Weights of a small mixture-of-experts language model, trained from scratch on English Wikipedia: 932M tokens.
Below are experts of layer 3 (counted from 0) of a mixture-of-experts language model. Rows are named down (a neuron's output weights, with its number) and show model dimensions 48-95. Each number is 200 + 30 x the weight over its row's rms, rounded and kept within 0 to 999.
Before each expert's rows: a language model's description of what the expert responds to. This comes from a sample of Wikipedia text that the model never trained on.

# expert 9
What it handles: The word time as in "at the same time", day numbers after month names such as 23, or 30, table pipes, and Died.
down0,185,155,217,165,205,178,258,198,192,184,236,160,217,195,193,166,154,185,172,163,156,262,201,147,200,188,180,196,227,178,236,228,199,193,161,156,221,186,164,219,244,203,181,237,187,155,187,212
down1,197,255,182,176,185,207,267,172,195,211,161,159,270,146,196,177,185,179,247,211,216,190,202,205,160,296,235,180,235,207,223,223,179,191,207,209,150,209,166,188,244,215,184,218,179,166,225,187

# expert 46
What it handles: Opening pieces of Spanish, Portuguese, Slavic and Asian personal names and particles, such as del, de, Mc, Que-iroz, K-ovač.
down0,233,211,234,202,200,252,226,197,144,195,173,207,203,195,211,206,201,195,211,191,221,257,195,195,231,226,214,255,175,200,203,181,185,215,192,190,218,141,150,233,241,198,221,196,176,206,234,217
down1,222,255,168,174,241,180,211,173,159,233,200,221,157,187,196,198,186,174,220,192,199,162,185,189,236,234,186,185,255,231,198,245,201,226,238,195,253,174,216,197,233,205,183,164,142,158,181,186

# expert 43
What it handles: Closing pipes and parentheses in tables, tennis scores like 6–4, and the Class label in taxonomy infobox lists.
down0,233,204,190,194,144,178,242,179,182,196,137,193,225,187,175,194,224,207,175,190,194,146,219,196,161,123,240,264,211,174,216,202,217,178,204,217,250,166,195,189,190,191,174,169,195,172,196,185
down1,170,190,195,264,262,232,193,244,158,256,165,221,215,196,181,211,194,162,220,215,171,191,245,177,215,194,189,222,162,202,195,202,171,205,149,220,197,212,244,233,219,231,194,180,175,169,222,202

# expert 53
What it handles: Final pieces of personal names (Anatoliy, Haraldsdottir, Aerosmith) and table pipes after quoted song titles.
down0,275,188,237,209,126,220,180,178,179,195,213,225,128,197,138,204,234,152,205,170,186,217,134,189,182,193,199,216,177,171,205,259,232,226,193,162,207,270,187,191,188,263,181,225,183,149,185,196
down1,231,220,217,192,187,196,211,136,246,172,215,208,165,164,210,253,175,219,269,201,232,186,147,191,210,212,236,194,154,206,173,187,219,178,159,152,226,217,211,227,206,205,194,166,179,240,211,178

# expert 50
What it handles: Verbs and the contracted 's following which, that, who, to, it, such as makes, provide, would, is, that's.
down0,188,195,178,186,158,147,158,139,197,178,256,167,188,173,196,170,194,201,188,199,201,201,177,157,223,231,206,189,195,168,206,201,214,206,190,189,185,202,208,212,189,138,185,268,181,213,204,236
down1,193,122,211,199,195,225,193,199,232,200,214,223,171,184,240,212,195,233,218,212,217,174,192,171,262,206,204,216,182,196,243,251,275,213,213,231,210,187,153,178,183,241,236,204,198,236,208,167

# expert 35
What it handles: Heading markers == and === before titles like History or Career, and inner word pieces such as Be-tan-court, Bo-tan-y.
down0,228,232,185,172,176,216,177,165,216,218,161,191,171,209,191,199,217,201,176,197,215,161,233,232,173,238,227,204,178,205,189,236,220,196,146,136,189,157,215,182,211,191,193,193,229,188,144,203
down1,237,202,221,174,217,234,222,205,204,151,216,170,135,207,200,207,218,196,208,222,157,268,188,213,227,187,200,192,227,180,222,203,178,249,214,248,206,162,144,253,252,201,190,168,186,166,206,187

# expert 4
What it handles: Tokens opening a new line, list item or table cell in infoboxes, rosters and tables, such as He, Born, -, |, numbers.
down0,168,185,189,128,190,188,176,196,216,164,174,147,180,177,190,187,162,216,203,227,159,203,217,182,212,182,233,232,258,202,216,173,214,254,202,230,281,211,172,215,187,252,152,184,206,251,257,175
down1,234,210,208,213,215,184,188,197,182,157,211,172,140,208,234,189,204,217,208,214,202,297,188,236,193,180,194,217,235,186,195,209,190,192,201,169,220,180,256,211,247,170,225,172,157,205,166,285

# expert 23
What it handles: Has after a subject noun (the village has, the school has), plus name parts like United, New, Republic.
down0,182,212,200,177,218,184,143,196,175,210,225,186,218,220,179,223,218,168,212,201,206,202,176,161,246,138,233,190,228,217,220,180,266,208,244,211,207,183,173,207,210,229,177,234,196,230,206,245
down1,195,194,226,193,168,170,191,193,208,226,199,230,207,225,183,147,189,212,193,185,167,174,229,237,214,196,259,139,218,214,197,208,188,230,235,185,196,172,220,158,179,162,228,210,238,210,197,183

# expert 42
What it handles: Particles and objects after take, put or took, such as took on, taken part, put forward, back, down, plus name syllables.
down0,112,249,176,182,177,146,199,231,185,180,198,188,205,160,192,187,203,195,206,254,213,195,141,183,207,211,161,198,218,193,209,175,193,176,206,222,182,172,229,220,229,176,255,130,242,222,191,246
down1,174,225,152,175,198,198,209,237,191,234,215,166,173,237,197,151,272,185,242,166,232,213,215,175,233,214,152,213,226,183,196,207,143,206,196,215,190,193,258,219,217,178,167,231,196,218,191,208

# expert 44
What it handles: Semicolons after date ranges in career lists, periods and sentence-initial The, and words like Western, Latin, although in historical or military text.
down0,204,197,172,188,237,169,238,231,178,231,204,161,167,212,166,208,179,275,263,175,195,204,209,222,190,203,271,212,202,190,201,195,188,182,235,187,174,193,211,257,226,228,198,176,238,182,171,251
down1,217,214,176,198,205,208,161,207,198,194,194,178,175,226,160,239,166,223,189,222,108,256,190,197,118,199,223,241,192,198,178,219,234,156,229,164,261,209,215,214,210,251,209,221,207,151,218,223

# expert 19
What it handles: Possessive 's after personal names, biography verbs like died, married, was, and pipe cells after candidate names in election tables.
down0,199,181,177,218,191,230,215,208,240,230,219,262,227,242,183,186,215,191,201,209,207,201,234,234,197,201,170,191,229,159,181,235,181,195,189,295,170,206,215,205,192,189,244,162,242,191,228,195
down1,156,169,200,211,274,199,202,211,183,228,205,194,204,193,197,207,216,205,194,176,211,177,157,213,213,175,219,254,154,185,208,182,219,256,189,204,228,204,220,204,186,144,189,161,227,208,202,184

# expert 31
What it handles: Dashes and first tokens at the start of list lines in discographies, people lists and infoboxes, plus common nouns like horse, ship.
down0,154,252,221,192,215,217,168,186,197,224,242,167,213,161,260,189,196,219,187,184,250,241,217,152,182,250,182,218,208,198,189,145,198,230,150,221,195,249,273,238,173,230,228,200,233,184,188,217
down1,205,224,203,180,217,214,212,205,225,218,160,177,204,201,165,192,179,191,237,274,247,186,192,186,205,159,201,273,237,219,201,180,219,160,169,179,192,232,194,253,229,198,105,260,181,155,177,215

# expert 32
What it handles: Common nouns and adjectives in running text or lists, such as music, house, private, rules, buildings, plus player nationalities and positions in squad tables.
down0,187,219,229,202,258,224,193,185,193,234,177,219,211,201,172,190,217,198,186,224,174,214,187,189,160,188,201,225,139,223,227,226,207,224,210,147,179,151,209,170,229,193,234,252,157,219,212,214
down1,251,198,227,230,207,220,130,187,174,246,172,213,241,179,217,228,156,176,200,194,227,236,202,195,184,229,188,198,183,262,180,220,198,210,219,198,240,245,203,199,207,192,221,216,174,154,273,212

# expert 26
What it handles: Word pieces in the middle of foreign or unusual names and words, often after M or P, such as Mar-que-e, Char-gé, Trans-liter-ation.
down0,236,151,218,228,195,213,152,198,206,193,221,147,167,183,220,167,224,225,207,239,231,215,200,189,236,215,233,213,196,249,240,152,201,249,218,186,228,194,173,227,191,162,222,190,203,182,182,194
down1,222,164,187,166,205,181,221,182,215,144,151,229,144,204,175,217,213,141,259,237,213,198,199,158,200,189,174,182,240,187,144,185,175,160,201,196,165,184,260,206,159,203,178,175,172,228,211,144

# expert 40
What it handles: Commas, dashes and discourse words like later, However, ultimately, plus place and organisation names such as United, Texas, IP, Music.
down0,173,223,165,176,232,168,217,217,248,238,193,174,219,170,157,123,155,180,148,181,152,156,255,176,180,259,196,211,160,136,201,173,197,145,231,181,142,160,211,198,143,242,201,190,159,174,213,182
down1,195,156,198,215,202,200,127,206,201,173,169,158,162,205,211,215,180,176,231,164,226,273,205,201,195,199,195,207,146,191,233,201,203,243,208,211,170,240,213,246,206,180,231,210,196,226,173,185

# expert 18
What it handles: Adjectives and participle endings before a noun, such as high, small, heavy, frost-ed, wrinkle-d, unimagin-able.
down0,186,193,234,181,200,240,165,187,204,205,239,161,195,238,147,234,230,216,226,143,263,169,159,231,185,184,219,195,237,235,203,133,191,188,193,226,193,187,197,214,229,181,151,216,218,154,201,192
down1,178,175,201,212,216,251,175,251,198,235,201,172,215,184,150,156,161,220,240,210,135,195,199,230,148,207,198,198,174,218,181,181,201,146,216,176,209,198,236,213,230,217,211,180,211,200,227,222

# expert 17
What it handles: In, by and similar words after nouns like decline, plus political titles such as Representative and Incumbent in government contexts.
down0,194,194,189,191,199,209,177,204,149,249,157,200,262,196,97,207,189,129,233,194,184,227,165,244,194,206,185,200,231,192,240,172,193,169,243,144,181,195,161,217,171,209,231,181,239,234,193,170
down1,215,220,223,222,206,284,222,234,187,231,253,180,230,178,228,232,201,179,238,149,204,192,182,117,255,171,146,254,218,219,199,157,193,166,213,199,188,193,210,158,216,201,144,181,168,191,270,183

# expert 41
What it handles: Word pieces in Slavic, Baltic and Latin names and titles, such as kraju, Vižmarje, Maximus, plus company names like Film.
down0,189,263,237,167,166,190,183,233,179,146,202,141,180,208,222,218,152,207,213,174,199,221,204,211,211,169,162,198,254,154,201,195,169,221,182,165,212,212,181,208,198,195,225,217,168,190,157,229
down1,163,187,201,219,185,198,194,206,146,186,226,217,192,222,213,239,168,238,133,215,193,258,304,237,197,203,230,213,181,160,218,213,221,165,243,213,225,182,199,186,241,210,176,204,181,214,154,192

# expert 63
What it handles: Column headers and cell labels in results tables, such as Opponent, Candidate, Win, Loss, Bronze, Athlete, and party names like Democratic.
down0,217,222,188,157,189,140,195,168,244,197,174,197,160,179,206,221,188,275,158,179,232,197,231,213,171,214,166,234,230,154,227,193,170,237,239,186,198,233,183,206,221,159,172,258,196,181,173,202
down1,193,190,181,160,214,213,168,196,222,229,165,223,197,205,170,206,221,217,196,203,257,195,212,238,223,202,170,235,224,243,167,187,232,243,189,272,197,223,191,196,174,197,191,200,240,226,204,169

# expert 57
What it handles: Tokens right after a person's name or its last piece, such as also, himself, again, eventually, and endings like ler or son.
down0,162,214,217,195,200,203,178,181,214,225,206,164,208,119,172,234,168,258,193,186,212,176,195,178,193,208,235,181,248,231,221,215,262,240,239,240,187,226,165,200,216,216,232,238,164,255,224,173
down1,213,189,271,162,205,233,238,208,198,243,164,161,272,204,233,199,212,200,160,215,226,146,198,229,204,172,159,188,172,184,133,240,175,158,171,246,218,182,157,213,207,128,192,227,209,162,132,251